Experts of a small language model.
Size: 17 layers, width 128, 29.1M parameters.
Below are experts of layer 9 (counted from 0) of a mixture-of-experts language model. Rows are named router (the router's row for the expert) and show model dimensions 0-127. Each number is 500 + 25 x the weight over its row's rms, rounded and kept within 0 to 999. Numbers have three digits each.
After each expert's rows: a language model's description of what the expert responds to. This comes from a sample of Wikipedia text that the model never trained on.

# expert 41
router:525542517494466493463486504501509552474530523521530508553496467538486549501495492513483467503474442527483534540447473491484495496485517505488496513497508515462524487523475550466468539501524529490550522526510491480498535518511474472479488532503545529494504495470542494489483470482502483491501490503499487471484536522481507512465494518481546451478490479466466508502485517467469528499535
What it handles: Word-initial N and H. Word-start pieces beginning with N, n, H or G, such as north, Notes, Nominated, November, History, Golden, often in tables.

# expert 58
router:500545535513484473493489497493543537449537495469506482496515444500539526491456516519480508536524495502415485486485518531530519486492502488471526483489555482463504470498464505441542535474491498484499489513515479487483524512503488507524485521475525560468508487464493497509498484502475497494519471521504488484504517503457492544471489519493524471493524508466460497483494544474502535491510
What it handles: Sentence-initial vowel capitals. Capital letters O, E, S, U, A starting sentences, headings or names, especially "On" opening a date sentence after a line break.

# expert 0
router:486527499479449470494490506514515498448541500522517502490565477480482576509475539512510495491499460482491508562491519520481473476501484508489543462515506518458526504491496536447502508497481523499521500551470479485483537492503485489512519501480503564494512499499518483486509483475520515507507471528505503450471539537499503501478493495486531480483555510477478496469482513469520516450520
What it handles: Capital letter word starts. Single capital letters opening a proper name or title word, often after a parenthesis or comma, e.g. K(imi), J(uly), M(uslim).

# expert 44
router:523521536482439482476467478515516538502517493526504462560520474501524568457519552520509532542470481541470502538482488508458485499531499490460530499483505479514537507503492479482488512511482494463507498544525488497494489499492502480519469493459507539482514512460507506514508437505457487513501507520519519488482540501502501503459447489513524489469503519518467459470513527499503501489512
What it handles: South and East Asian names. Inner pieces of Japanese, Indian, Arabic and similar names, often with a, k, h, like Nakata, Hiromasa, Sadasiva, Khaled, Oshakati.

# expert 52
router:496536516518459491468464508483520557475542505511457486470497485533505527520478482540487518543480518481486490510480520542527499494539497505496546473517527512468489481478553473492502527491469499511537505496481491450518507523545491476549464510524502495489521524485532510488485447476469451490521490495519504508484490459521503507460484511530512480510497504454430484491510533500505510463500
What it handles: For and ff pieces. The word for plus pieces like ff, serv, off, pol inside words such as suffering, sufficient, service, political.

# expert 2
router:489526491512484444495519494477496548463553551503517524508512528476522520524483509523488517500485492506478481501459518510462538499530492505487539483489494505486501500487507498470494519515508527523557506508526465456500561476512482444508506509514491553489510472489517525488485472440449522497479477496497480510463490511447517469495461516494518430475536495519495508496491519467488508496532
What it handles: D-initial word pieces. Word-initial d/D and first pieces after it, as in different, denying, diameter, der, den, Donald; also un-, pro-, des-.

# expert 53
router:479544497516482485492484506464509534472521507487506470525548470510509514496495510527494480523490490473475482498485524501483491496510482494439551496509534482491540523476529526496510526539532506493492505516516469472472500466535504470507456517506519532457470495496516476508511501457490499469520482507483469457489512469475538470466480514540555488496568512526473496484508470512486558514558
What it handles: Numbers and years. Digit tokens in years, ages, percentages and statistics, such as 19 in 1911, 20 in 2009, 65 in "aged 65".

# expert 43
router:491539502528498467497484514449497498461489503492488508556549480476516517484502531527460516501511517513495469495495504487520494472517507530505530501494526511477509486474491507456539516520477526470525508527478481485514532498526496499554491513491537511502502523478527487474449446443503468509471500508533482465470521519529495512425480534511538478495549511500491499442500506455490531485477
What it handles: Institution name endings. Final pieces of institution and place names, as in University, States, District, Industry, State, Center, High School, Assembly.

# expert 11
router:495519557526492482484462505483506519476543539457480489522529479500510504483508488526483512475493523503487485559465545500496499473542499490486545455492506495446492463447532533499532518530459546489504496535471477494511540517539509482542510485471485525497506487477466532499512491473503497524537504476480468501512532505458531498478486489481519474487529492525480510509495491507458524457463
What it handles: Mid-word syllable pieces. Inner pieces of words, often a vowel plus consonant after an opening consonant cluster, as in Criteria, Cordero, acoustic, rock.

# expert 32
router:475552501539477463499509551475473499502537502480467493539493495498504551463499513545484480526486518523496480516464501527513499486554509483461471531508491465474534501499542519499502546533508501494512487494497502518494531479478523496551489504489503510454544469470515460500469435512487497490561497487521474455459510487512531510454469472497519472504507497503492513479486484462515511509504
What it handles: Noun and field endings. Final suffix pieces of nouns, often in infobox fields before a colon, like Service years, High school, service, result, efficiency.

# expert 8
router:510525483501479488510469508496496539472516500501460502527508485504515563510527499527495499548505501533505485523493527536454506490515488469450510475483509476497521499501514485463479502513496534465498512532493480479482519446492512488516520478445503523492551503508543540507534458490482468496544508517479465481442556483493501465480444484531544491509508520526489485448504514486488506469523
What it handles: Foreign-name inner pieces. Mid-word pieces of non-English names, often Slavic, Turkish or Nordic, in sports lists and credits, like Derkian, Volskaya, Resnek, Bucureşti.

# expert 4
router:514523520546487516528478558475528526466512530517510500525518460517493488462508527535454485485486482501478482533471502506519492487516537516504520469489526483488538485507532539428506499496502493486539510518460489505510511498550491445503499503488498519481501502451472507462492441507542484497483471477498464448497500519497525497492522499491518479502522480522475496464497498458486569512477
What it handles: Institution word pieces. Middle and end word pieces of institutional nouns such as college, collection, colleague, school, government, university, family and children.

# expert 56
router:497527537494487475430475490521519516478508491500504503492522520494483568499470530490486487521494474511487510485489506532493482506503487504468525523477523517474549510461511510445511532526508534494495483503526467462471566486501517490552470493497539535477499516468493494494508456443512485510524508513523491488488544520498506472451496524486528469488568497481476498484488514463480535497528
What it handles: Capitals starting proper nouns. A lone capital letter starting a place, name or title word, mostly L, P, V, N, R, as in Lake, List, Las Vegas, Ottawa.

# expert 47
router:476547493534497431488497512479512539458490502495521516545482484508514521505501525534501524522535485476459503488472506547472479504587489523488510509502515526506522491476483499453513520525491532460504497501526469511515501466518497449519485448489511498490494472460519472518488488474472485510510485511501471461511549483451529508461470474487514500469523498531493523469477508462488520517499
What it handles: List and table punctuation. Line breaks, dashes starting infobox or list lines, and table pipes in structured entries, such as "- Genre:", "| 1975 |".

# expert 35
router:521523527488489492486493536484499520522535505464502487531518453525478520474492526505518525495485479521488495516508524498531531481557529474487497520496511482464524489467470485461530527551482516496523511529464465486495518514501517436528468478485478541488506474482503497455499428466487469494502509523461496462481524485489507508482474545513538486508542468522466507460515554512510506489492
What it handles: Plural noun endings. Plural and suffix endings on nouns, mainly s and es, also ions, ations, ents, ers, as in books, bylaws, comments.

# expert 18
router:468533524507507458473502527510493518493492519506482483497500420496491506495474513529490521506524524495445442502467510492484507507524471495489500509492543484499484485509542506474521521546517525495565502501465486468495515510524513457500460511491560542495489494505555497500469497488470488512495517503479469468490521511464551496491465504540519516473518500505497498487503523431477511454533
What it handles: Possessives and table pipes. Determiners and possessives like a, his, her, their, the after prepositions, plus table pipes and the "and" in Grand.

# expert 26
router:511535540513471491485477529504502506462503508536453492511537507484495535520494500528515492509477472531496510536443495545497485457508468477441528509475533501482507507514508534486525525522479506535512508521510479486508495460533491422508521489496492542442485496506530462497531480494476497501543478520517481454490562510483502504450490512524522500512514492492477512468516496473471488510456
What it handles: Year and age digits. Digits of years and ages, especially after 19 or 20, in birth dates, tables and histories, like born 1974, 2024, age 36.

# expert 39
router:497523563502441489472503515524527499484510553514520489521535491503509501471543508513489485508518442503486507535497473517488497488498495467481530495473521466500478524481539504426477512557447482525552493484503494515503496473512489489518482488495515502467539499500512484508515487500464481504497521487505515443462518523459523499484460505504547484479545510526472513455491507487496509471549
What it handles: Name-internal fragments. Fragments inside proper names and foreign words after an initial capital like M or R, as in M-od-ena, R-od-rígue, M-un-icipal.

# expert 27
router:519529525511481491478490544498482506480488504484499506510512503484497567491524563505487545487519503497491461496467525506516513472534486516489520514480502491480534488494482509483533519490513544501526495539498482468512507473504526482514496551461512524461502470490483488456472433460516455490507495518486485458468518486503549521462434538525543470535522536506465501465507489501504510495491
What it handles: Noun endings after stems. Final pieces that complete nouns, often plurals, before of or punctuation: s-eries, c-ity, to-wn, Yanke-es, plus season, year, film.

# expert 48
router:513544539514436457498487494505538539465504519490479510512536502523475490460503511514444505524504489484495474530477528476450475500529489504493489489505476486476544531471475500480532505532483525498531516549502449521479518484519542490528452519505485500463496495506560495466471456492492528500504492518508489469487517496487507536508456536483499446502524508499522509458476490469492500483523
What it handles: Word-initial C pieces. Lone c or C starting a word, e.g. c-ricket, c-ourse, c-areer, C-oultre, with a few w-initial words like w-omen.

# expert 63
router:499551514479472465508506534509501516475485544519498497493516485530487505477485516530513507544493496505508504539474497522488497444513469494460537536527506473461545524459486519472513530483457487501507495507501455488516532479513509442537487492487511560511492450511506498494510455505497509470545508496527487474476516492518524509464492494513528443475518514467478512518483491460452552500483
What it handles: Athlete career verbs. Verb pieces and endings in sports biographies about joining, playing and careers: j-oin-ed, play-ing, stud-ied, remain-ed, career, ball.

# expert 13
router:518546523492497468455500519506478503499547513488520460551533467528513494459494505505488478513490486523514460472485470526505456484543489515495524526506511519468482473481489507488542538491489507475516492538489469454486502517491505497493478519493503544491479494500509529489521501487516472525489488537505478478433503512494599508465482478518512486493504508535479506464471520459535544509512
What it handles: Section heading endings. Final word pieces and closing == of wiki section headings, as in Broadcasting c|areer, Resul|ts, Fun|ction, plus some mid-sentence and, such, f.

# expert 23
router:519551516497471434515502536485483544453488496523521488494527498537490483491487504515503500541546498505474503487457517520475506465504529485494507526514523501477548540435537504478480531507492472508532469508513469465528522481524512454511470501486499498460488513491539527468529438495517496494500473499520489480479532515505507499442475529518525473524526504502498506458463509499468522492489
What it handles: Prepositions after nouns. Prepositions following a noun or verb in biographical prose, mainly of, from, in, at, during, after, as in "death of", "suspended from".

# expert 28
router:526538531522488464445482504500511532469518540502501474495528500545476536500471545511450513533520495490509509499494516505519490474502510484483538504473546488474505478487508506495507550485533498491508484491485509499507515481495481489521473518430533516465527465464545464486503493498516540507505505472484514443486519489458530500475483462487496493502550532479457512474515488499469537510443
What it handles: Album and al- starts. The piece al/Al beginning album, mostly in music-release text ("debut studio album"), plus function words like that, by, when.

# expert 34
router:537534513480426438500525493492514518490520493476506515478524454529515519512508490527482502529504499532502504503472489537456469464512466471458525480493519491499520483490503490445510495486502507493525528510500470456524511474506505489538485519502535535474499499483543495507517452509482480517490522523516479475475543479500509509500497518500534438486515524533485490459486534492477517420483
What it handles: Foreign name capitals. Capital initials and letter pieces of Spanish, Portuguese, Slavic and other foreign names, often in sports tables, e.g. Vélez Sársfield, Víctor.

# expert 61
router:507546502503515461501508516516486552487525528519468460508507491529492514516511509543510484493522496513471490483484477547517437493526508501497532496486486518487496469502475498505501563504489505492545522501503492453521552434510489434507483523526492481482484481481510516513492482457464498529501490525474476481478500522469533531471481543496524480481512517485428478448505523506495520486516
What it handles: Prefix-like word starts. Opening pieces of words, mainly prefixes re, de, se, un, inter, qu, as in reappeared, revealing, rejection, Frequent, Seven, Repulse.

# expert 5
router:522528523496486487459477523460518515441492502508521501501514479532513591472483537503497511502465480489496483539490487499467445511508511523506513489511474496513508525502541555503497509515492520511503475504499456490486555465541484448538503481471479527485529497473575485464496470490489495490513501476505481486499513539506544520481517512489517502472538516510477483480493491473498537485536
What it handles: Word-initial M. Word-start pieces beginning with M or m, both cases, such as Magazine, Movie, may, members, match; also some J, K, H starts.

# expert 20
router:522547522503478463478491519477501528446536492463460482497521519516488516496499488518458489490525488523501467500488470507528499489502531479512491515501518511480484477500497552491559559490489529504518518525483457480495509473507475445539473502465529547480482505505570512464498478473446480475535506525510470492482512486456515495459489533518491493503520506534472504455480502519510523494514
What it handles: Spaces before numbers. A standalone space token, usually right before a number in tables, scores and channel names, such as Channel 4, | 2026, to 15.

# expert 57
router:496530520533463494522471539486502500472510570514459452480541458535501526480510509513504494506527504495479513499492475529476476500504487454496505484472477516490513488493468479482506553500444496514537481493491478485505524503501485502549502520502485501449524503482498519531505463464498512498551477507509473467470506491450565529457500521539514496491559517493474480468519529518499520496512
What it handles: Prepositions and prefix stems. Prepositions through, between, into, over, and word-opening stems like ab-, ret-, cont-, app-ro, especially "flows through" in geography descriptions.

# expert 12
router:493520510492505479465478524487518542462518523501510500508546505491453507456472526507479498514459471515471495488476546552473495495492512530462464508494551497483575479464491532505484533537537533455521495508507474455501549519515497489497476481483518549471523506485534480495488481492498490503519518516512457466509530498483533510484467498490528508474540502482453486486505527470501514484521
What it handles: L and H initials. Word-initial l, h, L or H pieces in running prose and titles, e.g. h-azard, H-ouse, l-ines, L-ithuanian.

# expert 33
router:498520529492501489493475538468514536488520509500511470534538493492523538446450552501441498498482467492504503535434539523500474492501524455476503508470538507482481499489476548496497545513499516519530469516487464488467511513554486454532522508488525526474482485489513512478466491508516470495500500503482516480499496471506529531494466462542513489483523484485442492506517533499494533521499
What it handles: Mid-word pieces after h/w. Word-internal fragments following an initial h, w or W piece, such as h-om-eless, wh-is-key, W-eb-ber, house-h-olds.

# expert 29
router:483521514510454497469505513503477545451515503489500493504495500534518520501491518532519494510478496463445455516494497528495451516499504452502535503484513492495490494493492504469504556526513510479514542519457485461502570499490502434512499508454495537525488516495524513523474487487511493502526465477492478463490498524495521509441502507549518481455562530481498504448509515505494525483490
What it handles: Headings and prefix parts. Wiki heading equals signs at line starts, plus pieces right after a prefix inside words, such as Enter in Entertainment, em in Exemplary, adm-in.

# expert 19
router:508543500493506472519445514499532490490513512498509464502498496539480578508487523511516492491465506494476493523472518502522528533512486511454523502532496463490490525496494480479510545516507494493514513524508486503489522469510478498560499500505518490460526482458521489496506488511463494514485490492537480477460517513468550482410496483505568457455508489512475509493456524475492514502462
What it handles: Past participle endings. Past-tense and participle endings (-ed, -ated, -ied), usually followed by by, in, to or as, as in installed, aged, adapted, released.

# expert 42
router:490534563510439449525460536522476519462506521501502463512524472496512536487467492509474513508522506492487466488477501558466469499506513502507497517478512506489504480512515488452524509524507498495511517518503448492475524467524516478517510481489540513497527492505543457457515434503471520467486535528536503484486532516464545491486485524508513495450498505487492477516516508459489531465518
What it handles: Articles after prepositions. The articles the, a and an, mostly right after prepositions or verbs, e.g. in a wide range, of the 1920s.

# expert 59
router:487526514476467479519477513446525511468524526520494493501512493509491527504484508536508515488466465496468492516475495548482530491535522482490488509509498501497463516477512513422509546514461495488516496530468486435501522493539475430514476516491523482488522508470498501497475498473470496501525512510513501508507539501486534507502477471514496466495591526491445475492484482518509531508539
What it handles: R and consonant clusters. Second pieces of words, mostly r, plus tr, pr, Br, pl starts, in names and rare words like Dupré, partridges, spermatorrhoea.

# expert 14
router:493526517502484479451468501496516538438519510491494508531542467529534523472480512510475499533497487494507443490492520505485513455513514489462525491465504513499515535531494511494512522502481546507543505494509483495523519490510479465528495496509510530490512489492504528504525497465504473490489494459508498494463543534453502486502473476561549442485556500478449502479483479485435514495509
What it handles: English name pieces. Middle pieces of common Western personal names and surnames, such as Roper, Rock, Christopher, Stephanie, Jones, Madison, Wesley.

# expert 54
router:524532539492453467471469512531521501488512512497509506529519489537490550469464511497475503502493509533521489528502535497535518514505512520475523475491506493498488506454500505467556513528504555494524486545521470450507498525496516483497468520493487485482477491499520484487520451462444506520488481529494475474495506497464536475455433483505509475451525525503489470493491485476479546461510
What it handles: Commas and conjunctions. Commas, plus and, or and &, separating list items, names in citations, and clauses, e.g. Irving, Snoopy, Woodstock.

# expert 38
router:484593515494480499510469511477491526491491527478508457554544473497518527476501514509490495521496474506469490523475529536505501498555478483486536469497508518496508496456512508484515506525483510447543497508509474478499563488486487472558488518495535545491488469510517484496511494495467467524498529473489500475480548513490485500484487522541506476508496518513475483475475479495447550471502
What it handles: Name endings and pronouns. Last pieces of surnames or names before was, 's or a comma, like Frost, Ruiz, Maz-zei, plus sentence-initial He and She.

# expert 30
router:500535540535458465506515490510547527513539534518501524496513487505466511476498563526461467498552502505443493504487514518503440475510502497476501488497520525482509488492467539486509527521500532487498502532464455472499539508510474474493511478497481502480504509484543483501511465476472478515552507476471477456478499495478522500460498532557506473491546524506475472488490521457503516491509
What it handles: Brackets, hyphens, quotes. Opening parentheses, hyphens, opening quotes, slashes and section-heading marks, e.g. mini-tour, Hans-Detlev, ( before years or figures.